From a checkpoint of a small mixture-of-experts model trained on Wikipedia.
Size: width 512, 66.4M parameters.
Experts: 8 experts in each of 13 layers, 448 tanh GELU neurons an expert, 1 pick a token, a sigmoid router.
Training: a variant of Muon for the experts, 4129 steps.
Below are experts of layer 5 (counted from 0) of a mixture-of-experts language model. Rows are named router (the router's row for the expert), up (a neuron's input weights, with its number) and show model dimensions 0-63. Each number is 128 + 32 x the weight over its row's rms, rounded and kept within 0 to 255.
Before each expert's rows: "comes after" lists some tokens at least twice as common just before its tokens as in all text. This comes from a sample of Wikipedia text that the model never trained on. Tokens count by the router's weight.

# expert 2
comes after: " ", "1", "2", "0", "9", "–"
router [113  54 126 148  73  96  70 149 108  86 171 146 108 110 150 114  77  97  70  80 148 153 130 104 154 152 119 107  77  94 176  78 134 112 145  99 182 154 154 132 155 130  54 149 149 115  71 143 161 107 109  79 117 137 145  92 131 146 142  91 148 110 203 150]
up0 [157 200 160 130  93 179 154 145 197 129 161 149 108 154  72  88 144 121  73 154 127 180 167  84  93 116 140 120 143 111 114 134  49 122 129 107 145 118 105  61 107 129 147 125 135 129  67 155 177 193 119 100 153  93 175 148 194  90 124 107 156 148 117 154]
up1 [176 135 160 149  37  64 123 146 143 132 158 122  92 109 129 119 149 101  84 157 147 114 145 149 143 191 139  86 100 104 125  74 132  96 150 142 160 154 128 118 141 107  43 124 122 123 135  89 181 133 105 102 146 184 133 111 115  91 134 162 165 112 158 160]
up2 [138 183  70  85 127 112 144 118 155 162 118 131 137 149 166 131 175 156  95  98  99 137 153 148 131 207  98 112  78 117 147 107  70 177 199 135 164 129 107 124 139 152 111 159 109 106 106 150 133  40 102 106 107 167 139 150 160 149  90  92  95 129 143 104]
up3 [136  71 182 100 209 173 114 134 146 101  60 164 116  71 156 157 112 126 141  90 129  93 134 132 102 107 108  70 121 106  97 143 157 119 149  80 108 129 168 140  86 214 143 111 124 150 122 150 156 163  99 131  96  77 141 149 169 125 108 108 144 102  99 117]
up4 [ 74 108 155 129 154 141 179 130 104 184 142 112 147 172  99  78 132  95  86 113  91 140 104 119 116  88  86 131  78 153 140 183 105 159 129 134 126 108 113 132 147 111  96 174 151 136 166 148  89 189 167 108 163 152 131 145 155 105 136 112  89 195 170 166]
up5 [109 127 155 146  70 195 124 153 143 133 137  75  90 112 125 123 176 109 102  93 123  81 167  93 138  81 152 113 192 131 163 107 112 140 101  39 169 110 155 124 116  26  96 169 150 148 101 212 149 176 115  99 170 134  76 193  90 107  74 102 168 124 142 120]
up6 [116 118 110 123 172 118 157 173  62  92 123 150 126 187 161 165 157 126 126  94  97 109  90 130 104 160 130 123 170 167  54 185  98 172 187 103 139  75 136 173 146  96 142 102 153 112 146 123 176 176 154 111 107 113 124 164 127 115 112 135 140 102 123 128]
up7 [125 173 149 127 172 157 131 124 125 126 169 109  73 160 128 103 136 111 105 101 158 140  97 150 122 141 166 118  69 119  89 159 153 104 114  93 170  84 123 182 112 108 111  98 162 131 155 149 165  76 108  84 172 148 107 143 150 186 151  91 144  96 134  66]
up8 [ 84 126 147 153 110 167 144 132 183 122 155  93 136 120 138 101 144 139 142 123  74  91 181 157 130 134  91 126 147 125 191 143 114 144  92  88 145 118  95 137 127 148 168 112 111 141 136 121 168 143 137 116 122 137 152 157 103 102 125 124 101 131 137  97]
up9 [142 156 119 183 156 154  93 141 130 102  93 168 123  68 113 105 129 166 135 124 132 121 104 136 128 157 125 106  67  81  82 183 178 124 126 168 171 144  91  81 112  78 122  89 112 141 111 136 130 102 221 137 148  90 152 110 139  66 112 158 106 113 140 124]
up10 [162 175 114 115 151 140 163 138 117 158 140 137  85 159 146 153 117 189 111 143 142 203 126  99 104 119  84 116 114 114 168  94 176 160  23 132 132 114 119 158 160  81 159 177 103 106 179 161 124 103 134 183 117 138 191 133 121  81 143 175 117 111 175 141]
up11 [172 136  87 138 162 154 128 116 117 119 174  97 156 115 154 134 126 118 203 103 134  78 134 127 129 141 119  97 136 184 110  80 128 134 147 189 100 155 147  83 124  85 127 145  61 106 136 187 159 107  85 111  83 107 139 183 107 155 164 128 154 147 140 126]
up12 [111 162 101 151 126 154 150 197 122 184 141 102 131  89 138 148 170  55  90 134 134 144 100 137 152  92 155 132 177 189  96 137 102  86 153 135 110 149 149 126 146 120 168 150 146 180  65 192 150 226 146 168 202  63 106 124 126 135 146 124  96 102  90 187]
up13 [103 139 111 113  30 181 230 102 147 101  81 103 133 129 128 112 122 102 132 119 108 161 137 141 211 134 100  92 122 112 157 139 103 171 104 135 106 148  93 122 109 106  75 170 151 145 136 117 132 181 123  81 146 177 102 140 156  65  95 144 212 157 114 158]
up14 [148 164 119  95 123 178 144 140 151 162 137  97 115  70 117 168 122 145 187 156 134  64 123 134  94 130 169 111 135 179 163  95 163 119  90  65  85 151  82 165 131 132 161  93 133 127 159 121 121 182 158  88 143 134 109  70 107 119 137  85  90 115 139  97]
up15 [160 148 142 121 142 101 197  72 133 111 142 154 105 193 144 186 143 135  92 104  84 156 161 134 155 125  98  72  93 129  80 168  95 128 142 111 117 192  64 138 134 189 159 133 140 109 181 161  90 145 105 139 115 132 143 134 146 103 113 142 113 100  65 132]
up16 [186  92  84 116 147  75 167 173 124 108 177 152 152 118  69 128 146 121 161 144  69 140  86 135 146 105 165 127 123  96 148 131 141 134 165 154 160  78 111 130 203 108 113 113 103  94 113 111  96  71  88 159 101 179 158  91  93 164  91 135 112 137 173  93]
up17 [131 105 116 123 134 161 149 167  47 141 145 118 170 108 103  94  94 152 146 138 140  94  75 106 165 168 144 159  97 161 127 153 136 139 165  92  62 140  95 107 181 192 131 141 117 158 137 153 117 114 114 113  84 166 158  71 145  86 195  89 172  72 133 177]
up18 [ 86  63  62 100 121  70 167 120 143 110 184 126 156  86 151 134 144 105 121 138  84 204 178 147 137 109 175 117 140 123 151 158  87 121 190 136 122 100 162 152 177 168 110 119 127 100 105 160 198 159 127 186 126 108 135  92 156 139  85 175  77 147 219 146]
up19 [187 113 133 156 121  70 165 149 147 184 190 107  59 123 179 117 169  87 153 125  98 110 139 101  87  95 109  99 128 109 109 165 145 124 146 119 134  86 216 132 130  90 150 165 102 150  43 125 103 167 140 149 171 123  95 132 161 194 134 109 148  89 141 134]
up20 [162 166 131 160 133 116 133 110 123 150 135 120  82 159 151 120 117 151 154 107 119  99 140 117 139 103 100 195 104  88  35 117 109 145 115  56 162 170 153 170 138  77 173 107 148 112 153 117 143 140 142 102 111 103 127 184 130  89 169 171 144 128  54 137]
up21 [ 73  85 163 160 110 184 181  93  99 115  86 138 156 118 169  99  85  96  69 177 111 121 192 172 128  67 131 139  59 126 136 127  98 107 133 167 112 158 195 116 139  97 108 129 139 132 138  96 118 172 172 171 227  99  92 107 113 109 129 127 118 127 117 139]
up22 [141  92 112 148 151 165 147  71 125  86 129 132 144 137  95 170 136 131 130 106 121 104 166 155 125 138 121 190 100 186 109 160 134 150  46 119 154  41 156 138  72 134 149 110  69 152 159 123 139  65 111 155 134 138 161 106 101 161 180 184 137 134 145 124]
up23 [146  89 179 131 114  89  71 129 140 114 172 154  81 143 110 121 132 170 136 121 156  93 158 178 137  73 165 119  75 130 173 149 151 105 153 136 122 138 139 131 146 116  80 139 114 109 180 151 136  86 131 180  86 158 169 129 123 183 142 116 175 117 132 110]
up24 [190 136 117 105 144 117 119 112 114 174 159 157 132 126 143 183  82 148 130 146 176 146  38 141 133 150 174 139 134 111 135 136 101 124 100  91 130 108  95 154 116 107  99 136 129 124 148 138  88 161 148 174 114 168 148 103 108 104 156 109 145 135 131 101]

# expert 4
comes after: " |", "|", ";", ":", " January", " March"
router [133 137  98  64 163 112 175 130 216  70 167 166 148 185 134 106 149 126 148 118 138 125  96  63 139 136 124  84 120  97 171  89  55 104  93 105 140 152 116 107 106 138 108 117  78 124 154 114  85 171  99  88 146 168 100 142 132 107 100 125 121  66  94 127]
up0 [ 64 106 141  79 110 131 145  89 122 119 211 121 112 123 122 165 117  97 116 112 121 158 101 124  95  69 139 155 142 144 146  83  38 111 146 164 105 116 118 144 107 175 179 135 156 127 125 137 138 123 142 149 101 121 140 146 125 120 173 168  90 152  95  99]
up1 [199 146 151 120 152 173  95  67 152 120 197 111 156 133 109 111 135 158  93 136 140 115 100 137  55 130  99 116 152  87 102 132 143 154 101 142 129 117  98  73 123 149  68 130 110 121 113 136 140 166 179 148 162 153  88 115 135 154 122 135  76  70  63 142]
up2 [180  97 121 137 100  98 103 113 148 102 173  89 157 118 157 147  93 168 100 170 135 134 108  67 221 131 166  88 127 110 173 125  78  81 130 171 139 165 146 101 150 164 141  89 131 155 139  93 147 103 123 116 122  92 130  84 135 167 108 164 123  99 113 145]
up3 [138 127 151 124 183 105 162  93 153 127 141 104 132  67 128 131  93 115 143 107 163 129 137 161 130  93 130 145 184 118 167 154 145 141 158 115 169  69 141  93 111 161 118 123 144 146 147 120 148 146 170 149 103  89 182  81 177 145  95 126 177 126 102 103]
up4 [ 25 129  97 175  64  90 189  73 105  86  71 113 107 104 128 146 100 151 122  70 149  87 144  62 200 122 120 134 132 117 133  96  73 173 126 116 117 149 121 106 205 151 120 178 111 186 112 115 119 114 128 139 183 106 142 145 135  85 187  83 107  77 141 107]
up5 [118 151  93 121 144  98  84 155  85 135  75 129  92 134 151 138 163 149 157 201 143 101 146 203 113 168  98  63 151 130 147 119 180 122 102  93 146 209 100 184 136 130 138 150 112 159 108 104 172  92  95 187 149 109  98 125 106 170 143 127 201 107 107 157]
up6 [171 166  90 139 112  94 134 113 142 154 170 105 166 136 161 137 122 111 116 126 144 173 179  89 108 139 117 158 105  76  95 114  58 131 126 156 146  90 114  62 117 116 133 117  72 102 158 121  76 189 126 125 119 148 117 135 146  16 164 145 144 165 134  77]
up7 [137 123 107 175 117 159 124 145 148 138 123 101 162 163 103  95 104 172 105 124 162 128 150 147 229 170 157 180 133  73 144 168 192 106 143 113 129  86 107 138 108 173 153 139 143 140 152 161  62 121 153 139 104 176  96  88 113 199  66 165 113 148 175 121]
up8 [185 128 115 119 162 120 126 124 179  84 155 139 109 115 187 131 100 111  82 140 108  97 114 181 141 115 123 109 125 107 200 132 159  84 145  87  95 118 160  99 124 120 207 156 140 151 171  48 124 118 111 193 199 132 175 108  91  89  64 161  53 137 114 110]
up9 [127 100 223 103 132 123  99 148 171 104 161 107  69 137  80 110 126 119 174  87  90 102 143 119 120 114 157 141 169 181 119 100 181 147 140  70 134 124 150 142  97 135 157 163 125 176 166 133 164 131 128  90 119 177 127 116 162 160 122  92 142  94 131 146]
up10 [ 86 152 143 138 130 130  92 144 118 107 150 115 108 100 181  72 125  75 141 110 126 127 105 133  90  94 119 120 114 159 159 145 112  94 101  98 155 158 122 145 117  70 107 162 134 105 158  87  87 141 134 113  70 116 149 188 198 158 122 148 196 103 167 126]
up11 [121 108 153 190 141 110 118 130  77 121  99 142  76 151 123 118 136 131 115 140 156 110 132 108 164  68 150  75 136 106 181 112 107 180 128 128  97 163 120 103 142  93 118 125 125 127 163 180 151  98 121  83 164 120 151  84  91 115 136 134 149 161 141 181]
up12 [156  89 145  81 133 135 130 115 124 126  64  86  83 132 158 134  99 194 162 118 209 101 127  94 201  99 159 114 119 103 137 109 102 184 122 127 158  88 178 182 126 141 167 126  87 157 117  79 137 147 131 120 114 155 113  88 133  93 170 143 101 103  61  94]
up13 [114 169 134 118 184 130 173 165 156  74 127 194 132  84 145 140  72  93 139 174 108 140 106 142 135 131  91  80  69 186 124  63 147 137 143 143 121 153 130 140 153 133 144 134  84 197 160 131  48 119 121 135 105 143 132  68 145 141 152 116 110 104 127 141]
up14 [152 141 115 102 133 105  71 105 119 148 132 158 138  97 160 151 144 108 112 141  92 114 146  70 113  87 112  67 167 127 132 141 134 133 116  76 114 176 155 150 101 108 101 112 118 148 162 119 151 148 210  83 161 163 103 131  88 107 127 122 168 166 139 136]
up15 [159 133 102 133 144 123 152 149 153 113 137 128 109 154 135 128  96 119  90  69 129 124 131 143 101 115  97  90  98 131 113 145 162 105 156 152 114 100 100 137 144 162  61  98  81 132 149 166 115 122 133 101 170 190  99  55 137 180 115 158 141 174 153 176]
up16 [148 153 153 111 154 122 167  83 183 145 125 106 120 182 141 142  89 115 136  70  93 100 126  85 170  83 115 132  98 128 119 138 149  99 227 127 127 170 112 149 103 124  88 111 106 109 192 150 117 105 107  55  75  80 141 140 104  92 115  93 126  65 130 112]
up17 [118 122 135  69 103 151 176 116 127 160  87 187 124 107 152 150 151 137 184 112  73 191 147 114 179 120 139 143 168 147 118 111  40 169 138  86 149 104 154  48 104 149 138 155 142 156 128 197 162 145 152 166  74 110 168  86 134 158 118 149 115 128 176 159]
up18 [116 139  58 137 144 151 138 107 151 139 123  88 120  78 146 118  72 153 158 133 148  97 139 142 158 156 130 170 129  83 164  61 204 136 140 123  87 131 156 125 108  92 210 145  91 104 136 108 149 124 148  97 170 180 162  69 122 105 117  91 147  78 141 132]
up19 [105 124 155 160 164 145 142 137 188 103  97 104 159 174  91 100 114 180 160 130  84 121  98 127 181  55 148 133 134 112 176 140 100 143 164 119 103 139 100 125 143 162 104 105 135 128 228 100 121 116 144 118 174 147 146 109  60 110 107 168 124 100 154 137]
up20 [119 133 170 150 190 111 123  93 123 103 147 145 160 101 179 129 170 147 152  50 133 123  97 170 106  64  85 108 157 150 170 126 133 162  45 102  88 143 147 114 190 154 104 111 150 124 134 134 101 102 141 117 148 156 132 126 144 129 153 130 150 110  93 170]
up21 [143 145  85 225 119 144 119 159 178 140 108 188 180 128 108 135 130 112 120 124  94  80 139 105 150 119 164 140 124 117 161 126 204 180 141 142 145 110 138 150  89 191 117 105 107 159  93 124 103 134 148 126 118 115 125 112 121 166  93 149 144 163 139  85]
up22 [ 64 114  99 140 113  93  93  97  92  57 119 108  98 134 141 141 166 115 111 167 158 120 134 176 141 199 109 104 161 111 122 142 139 115 110 103 132 120 110 174  79 179 144 213 111  92 113 112 178  70 142  92 149 122  74 155 175 174 162 149 135 145 119 139]
up23 [108 145 136  46 104 174 131 148 193 149  78 149 132 157  97 124 199 148 197 120 115 151 167 144 171 156 131  83 145 213 138  95 159 119 118 151  94 150 162 155 153 107 181 163 145  99 152  90  87 182 129 142 193 114 110  93 117 118 105 112 126 127 117 143]
up24 [210  93 114  80 124  96 166  73  96 174 109  77 145 111 140 157 109 127 164 132  82 102 200 118 142 150 111 102 157 145 110 133 151  69 110 155 113 105 120 125 131 114 148  89 124 110 201 145  73 140 149 150 118 118 147 109 127 151 143 130 150 192 123 149]

# expert 7
comes after: "s", ",", "ed", " it", " that", " I"
router [192 113 105 137  96 134  92 128 189  81 159  80 124 111 137 136 136 117 111  86 207 151 118 126 141 112 126  82 119 151 120 137  96 120 164 137 153 139 185 139 141 142  97 117  69  89  71 148 142 147 102 107 172  86 142 125 124 120 137  66  91  73 126 124]
up0 [ 84 143 172  21  81 133 117 134 176 162 141 114 129 101 121 101 152 131 168 106 156 194 163  75 125  79 118 130 136 128 168  84 150 128 136 132 195 112 133 123 128 104  85 176 119 145 143 127 198 177 134 166  67 124 103 113 123 225 131 157  92  74 129 110]
up1 [145 118  95  89  88 138 118  82 112 104 140  75 126 142 139 160 111  72 105 132 135 131  85 105 124 124 104 125 133 112 168 139  91 144 141 172 108 119 136 176 147 150 114 164  98 122 145  88 133 116 198 128 174  93 116 164 145  78  93 133  84  76 195 138]
up2 [130 161 140  89 120 201  87 149  70  61 111 134 158 128 156 162 111 136 117  87 167 163 195 111  67 124  99 171 149 144 128 131  93 164 122 149 109 197 138 107  75 142 103 159 141  95 166 114  95  87 138  70 134 125 114 153 119 105 105 156 140  94 163 136]
up3 [104 173 163 110 231 160 101 124 150 183 175 118 138 120 126 138 176  78 119 145 133 103 132 200 136 160 122 161 117 140 163 158 108 158  93 137 100 162 164  82 124  86 170 103 158 185 101 133 147 152  61 133 194 131  81  94 112  93  79 108 144 221  93 108]
up4 [ 99 154 134  95  97 168 130 137 161 109  91  94  92  76 110 169 140  93 161 121 167  63 111 138 167  99 105  70 110 162 113 107  90 137 127  93 145  98 122 113 176  96 104  97  98  94  73 184 104 119 151 158  89  70 193  61 139 106 114  88 127 151 144  58]
up5 [173 121 171  75  73 129 167 172 111 148 125 109 151 132  59 182  90 127 133 112 107 109 121 139 148  82  82 111 136 131 133  69 106 110 118  84 127 152  97 171 153 137 129 181 164 111 128 139  73  61 112 114 128 150 142 131 149 131 143 117  86 106 122 106]
up6 [213 125 161 139 102  89 110  99 124  89 169 117  59 168 136  88 123 139 162 157  86 138  99 117 164 105 103 130 169 101 136 161 155 185  81  86 112 111  90  82 153 143 101 127 203 146 251 141 127 132  68 131 135  86 176 168 125  49 181 204 112 166 130 221]
up7 [131 129 184  45  75 134 165 134 119 165 126 119 147 123  89 111 172 141 117 114 161 154  43  80 194 117 108  62 171  36 175  95 161  86 173 159 119 150 132 112 121 154 123 107 119 167 100 115 111  84 119 148 141 103 142 128 140  24 117 156 126 108 119 138]
up8 [125  95 148 134 156  89 100 126 132 105 116 131 128 115 105 128 113 158  91 111 145 205 117 112 164 109 125 159 108 189 117 139 152 119 112  72 103 147 149  76 161  69 123 151 119 194  81 188 104 129  71 141 132 126 146 128 105 129 140 120 137 166 168 119]
up9 [145 193 166  67 148  94 136  81 111 201  94 175 125 139 120 154 171 136  99  84 176 162 146 118 122  48  84 111 107 179 174 120 129 112 146 183  97 114 191 125 110 117  80 163  91 200 151 134 125 162 151 116 131 157 132 103  91  83 157 195 149 148  93 136]
up10 [111 115 128 132 138 144 121 168 169 113  85 111 140 107 173  74 123 140 137 160 140 189  49 136  86 166  94 115  71  93 125 141 114 209 121 166  71 125 146  72 135  74 132 138  65  56 144 173 128 156 127  94 152  79 174 165 140  90 172 162 136  87 181  93]
up11 [ 98 154 163 168 127 141 108 150 191 117 169 104 180 127 148 125 147  68 181 120 151 132 115 110  87 161  96 106 109  73 159 104 161 162 121 111 154 157 149  95 125 155  92 101 179 108 101 125 130 108  70 145 110 113 165 127  77  58 145 150 162 130 128 173]
up12 [ 60 178  75 157 118 165 164 117 136 111 111  87  99 131 168 190 141 123  98 136 112 153 118 151  90  82 143 173 181 140 202 134 162 175 172  96 111 115 105 177  97 156  83  98 151 125 161 137 196 131 127 131  94 133 140 129  93 172 157 118 156  45 181 134]
up13 [166 103 126 154 135 142 126  89  90 129 102 132  88 102 118 108 110 162 144 157 164 122 103 129 123 118  81 159 150 134 108 176 130 128 118  88 117 160  71 143 119  61 128 176 117 136 110 119 117 182 128 139 114 181  98 111 128 182 111 196 103 104 132  87]
up14 [132  47 149 129 113  54 117 163 151 150 137 101 173 114  80  86  55  89 111 147 177 131 155 121 134 106  62 137 164 206 114  71 117 115 107 152 181 138 202 143 127 104 155 120 158 111  96 108 194 114 157  95 155 149  61 184 132 168 122 151 137 158 139 138]
up15 [166 108 168 119 113  65 170 172 142 122  84 102  94 131 130 143 152 133 146 148 136 140 165 141 121 110  94 158 143 139 133  92 106 116  78 185 120 161 146 152  87  85  81  80 189 162 175  46 166  95  72 121 104 107 143  81 128 127  99  87  75 121 175 137]
up16 [124 180 126 149  42 121 103 129 146 148 133 123  66 133  96 112 143 181 119 135 146  86 102 123 233 108  84 155 142 104 203  36 119 147 110 110 140  66 137 132 152 138 130 126 121 176 120 182  97 208 124  99 143 146 103 130 171 153 174 156 176  98 109 101]
up17 [119 129 138  83 159 148  75 141 146  27  79 129 102  72 141  77 181 104 116 127 144 147 115 116 120 138  66 104 171 108  74 110 144 134 143 143 111 133 135 119 129  70 117  85 103 127 110 151 142 115 173 143  98  69 163 152 164 121  95 127 118 120 139 114]
up18 [ 90 117 101  91 134 141 125 164 185 155  81 124 161  85 115 141 123 184 121 156 115 135 177  85 101 117 133 106 108  83 145 146  80 113 124 160 142  70 145 140 186 126 126  88  98 103 122 136 137 118 156 195 175 111  91 186 131 143 138 134 144 103 119  75]
up19 [197 122  95  66 128 127 124 134 146  84 117 208 103 117 100  94 179 117 122 184 160  88 150 117  90 147 148 124  88  70 138  99  93 145 110 121  96 126 135  82 150 169 159  89 127  83 156 141 136  92 139 149 131 120 171 126 129  86 124 174 137  90 116 150]
up20 [141 139  34 142 136 149  70 112 100 145 125 124 111 136 149 150 121 131 148  85 132 141 141 124 116 136 145 106 131 104 124 126 119 105  92 103 157 120 162 160 162 168 142 163 145 118 105  76 149 162  94 121 138 123 173 124 136 140 108 104  89 104  93  98]
up21 [170  91 127  94 105 108 173 144 108 132 126 171 101 144 102 171 164  60 133  74 163 179  98 166 147  82 126  36 130 144 157 146 116  92 160 137 193 109 134 124  73 160 124 153  98 134 123  83  95 168 122 154 176 129 126  64 148 115 134 120 157  76 110  75]
up22 [138 152 171 128 158 119 106 122 147 150  75 111 100  35 182 149 136 145 148  99 131 122 154 103 117 104 143 130 194 138 167 147 158 194  75  94 142 136 173 124 102 114 119 134 114 145 114  77 150 108 111 106 168  82 118  92  75 216 118 115 151 117 128 130]
up23 [118 153 126 170  98 132 139 139 130 127 112 124  37  99 116 112 183 162 162 114 137  76 125 110 114 135 157 160 100  77 168 124 124 145 128 143 136 158 159  84 116 185 124 174  94 134 116 170 106  71  59 148 138  81 183  75 136 133 115 131 153 158 100 135]
up24 [117  70  84  51 145 156 116 203 149 140 144 128 183 106 108 171 143  94 166 120  65 138  58 103 150 129 180 164  69 113 132 172 165 169 151  96 197  85 138 147 162 131  67 142 133 112 113 180 164 164 102 100 188 163  56 162 113  95 195 113 140 126 132 148]

# expert 0
comes after: " of", "'", " in", " to", " the", " his"
router [205 149 180 117  84  83 160 143 184 133 137 124  96 193  95 118 165  92 128 134 164 116 140 123 142 108 144 115 200 170 174 133 117 101 148 150 136 160 117 145  98 160 151 133 101 114 102 126  89 131  79 187 137 142 138 163 122 131 107 147 120 142 112 145]
up0 [134 107  95  90  94  83  76 145 169 162 139  90 139  65 136 159 169 114 119 155 188 146 144  81 140  71  84 169 138  97 141 146 160 127 125 158 100 143 170 134 121 140 119 121 166 109  85 102 119 133 134  41  94 130 172 105 166 121 117 154  99 142 105 133]
up1 [149 154 165 104 188 140 111 179 159 158  77 105 105 110 139  57  82 157  68  95 154 116  80 108  91 141  79 130 152 124  74 146 173  55 113 132  76  75 153 206 109  91  63 124 163 119 131 203 138 146  80 140 139 106 153 100  90 138 164 118 117 150 167  68]
up2 [ 90 131 177  76 104 145  64 178 116 162 136 131 118 128 141 102  66 163 129 130 112 155 192 159 117  49  78 157 128  63 136 181 148 155 108  88 114  84 119 158  43 144 104 149  97 130 121 140 134 120 164 183 136 117 137 152 152 155 120 111  53  87 116 103]
up3 [168 133 145  68 135 128  99 126 166 165 137 152  87  84 118 102 130  65 144  70 152 142 128 175 135 151 145  94 174 144 153  97 109 100 137 135 141 117 115 110  91 139 152 100 141 148 140 142  90  85 108 124 103 114 156 118 171 111 106  62 112 193 109 111]
up4 [131 195 219  74 118 124  95 127 153 117 123  90  95  94  94  72 187 136 107  93 140 119 114 118 106 143 125  94 108  99 158  98 178 109  65 100 131 153  74  87  96 131 142  83  65 120 100 157 124 156 139  80 127 110 113 192 134 137 122 125 112 108 121 159]
up5 [178 143  49 132  67 147  78 162 147 166 105 159 166 156  99 107 143 170 139  85 152 126 138  96 142 158 121 101 102 148 106 147  81 252  88 142 167  80 148 195 183 135 166 140  99 202 122  94 127 152 101  84 131  86 127 133 134 121 136  94  82 146 117  82]
up6 [128 114 170 159  97 142 141 154 139 197 137  70  93  93 138  90  66  99 142 151  75 203 123 126 156 155  95 126 141 107 145  96 129  84 119 109  95 186 159 132 128 120 112 129  94 103 136 103 109 106 141 126 120 115 160 189  82 127  67  56 131 147 143 127]
up7 [130 163 129 125 129 140 119 133 132 138 132 124 121  96  93 122 143 135 125 134 194  97 158  72  87  86  95 135 142 111  57 123  87  93  77 130  87 106 137 181  72 113 196  86 185  97 115 208 105 134 110 120 131 125 129 177 144 157  84  71 126 115 176 135]
up8 [141 137 154  81 123 162 100 124 147 106 133  98 109 132 134 100 129 110 173 115 139  90 128 133 166 134 136 123 169 138 125 109  97 170 163 118 162 154 137 118 159 104  73 176 107 139 144 172  88 109 123 111 102 173 175 153 118 153 128 102 101 127 147 136]
up9 [151 130 138  93 111  85  83 179  72  96 107  91  77 181 172 100 117 117 141 142  96 172 153 201 174 129 155  87 151  99  56 112 152 139 138 149 108  88 148 152 164  36 115 127 102 185 140 138 101 106  85 137 171 139 175 174  45 166 115  95 145  88  90 135]
up10 [145 166 181 112 155 105 123 154 152 100 175  89 166 152 182 125 108 162 126 104 151  61  91  91 162 171 101 130 113 118 123 136 135 109 126 237 194 132 121 148 129 132 124  93  83  84 121 148 136 120 205 133 142 110 152  58  93 129 114  51 209 129  77 128]
up11 [120  88 113 127  85 120 134 111 152 101  94 115 150 145  92 170 173 130 164  49 173 161 142 184 182  95 159 125  74 173 172 122  92 161 116 118 158 113  88 166  79 175 129 150 108 130 101 152 103 139 151 115 169 144  80 132 193 128 145 126 131 167 143 164]
up12 [148  89 131 138 171 164 134 146 174 140 109 134  84 103 111 153 125 123 132 142  94 122  98 125 117 132 138 138 111 109  52 121  91 123  76  85  98 164 139 134 130 132  93 104  63 128  68 153 121  89 133 207  89 149  96  81 167  93 115 136  95 176 109 142]
up13 [105 143 139 187 139 151 123 155 168 161 200 122 134 147 127 125 149 178 110 126 170 184 131  99 123  82  70 133 202 132 147 149 153 144 109  98  99 125  92 117  71 105 141 146 109 139 113 136 114 124 156 128 111  81  68 157 107 122 121 124 138 140 123  84]
up14 [111 102 119 116 134 131 163 148 165  77 100 116  88 124 152 153 144 165 128 140 160 160 104 100 105 132 101 115 101 177 116 153 154 154 162 129 132 110 146 114 120 153 180 197 152 158  89  88 108 227  85 127 131 154  64  86 144  93 115 123 123  34  59 156]
up15 [107 159 108 148 130 135 106 170 103 158 129 150 152 150  72 119 124  98 115 131 145 137 135  97 160  87 102 156  86 173 144 116  98  89 145 138  74  61 180 143 185  93 166 132 128  68 112 131 138 126  89 108 165 134 121 175 103 136 114  99 155 176 112 127]
up16 [108  88 126 126 146 124  95  84 159 115 110 125 159 152 127  99 176 121 101 161 115 122 139  93  83 131  82 102 126 213 150 125 100 147  38 160 157  64 102 162 113  89  98 152 131 122 175 177 143  77 109  41 115 150 146 154  98 106 185 126  99 198 133  66]
up17 [165 126 174 163 149  91 149 135 122 169 122 113  97 102  94 117 131  99 127 121 135  82 104  80 134 113  87 178  98 106 122 168  89 102 153 125 140  74  76  91 120 154  97  70  91 103 131  84 104 127 119 193 109 183 199 168 104 136 108 103 111 147 111  92]
up18 [167  73 136 175  96 104 153  87 158 177 164 116 106 147 109 113  67 116 142 104 112 119 154 106 170 146 129 167 149  86 116 134 173 148 103 152 166 126 146 154  95 184 119 111 121 121 110 171 178  92 114 116 119  71  95 166  86 108 117 135 205 100 133 165]
up19 [102 108 201 149 160  74 134 146 102  78 149 168 141 150 110 133 118 144 133 126 103  82 164 149 164 121 122 143 122 127  85 116 174 122 133 115 148 136 120 146  95 154 141 179  98 126 172 110  84 114 136  98 110 120  87  87 126  58 202 132 161  78 110  46]
up20 [163 120 150 138  80  89  82 121 108 158 183  97 161 108  93 128  92 153  78 163 163 131 129 156  82  85 141 137 120 107 104 175  91  75 112 172 164 153 100 132 133 117 135  74  94 100 132 157 144 128 156 127 156 171 117  53 143 188 128 120 107 136 102 200]
up21 [147 211 179 104 117 120 115 135 129 127  49 128 108 164 131  84  90 151 118 110 120 170 107  44 200 127  90 178  88 132 158 109 135 139  90 122  96 105 120 169 128 161 122 140  76 100 161 126  75  81 135 113 116 178 130 113 150 141 141 120 128 126 164 129]
up22 [ 88  95 136 164 159 158 139 144 160 110 147 107 142 128 132 149 159 154 127 152 160 126 157 177 176 132 138  75 150  85 162  89 163 124  52 130 110 190 149 160 184 120  18 122 188 175  84 190 147 129  91 156 137 129 146 126 119 138  97 142 142 118 107 127]
up23 [174 126  98 109 135 153 123 119 146 132 162 126 130 118 109 175 184 122 154 106 170 171 108  83 110 137 169 173 129 109 155 144 140  96 147 183 126 110 164 123 172 158 113 132  81  99 101 117  85 101  81 117 213 144 124 129  58 109 183 168 122 110 147 167]
up24 [112 162  93  85 184 120 149 127 119 166 166 114  91 118 123 133  62 161 159 131 117  96 118  79  94 106 184 144 186 130 112  69  94 112 112 103 104 160 151 179 135 149  87  90 118  95  67 109 130 170 103 168 122 116 110 146 124 137  51 111 125 128 148 110]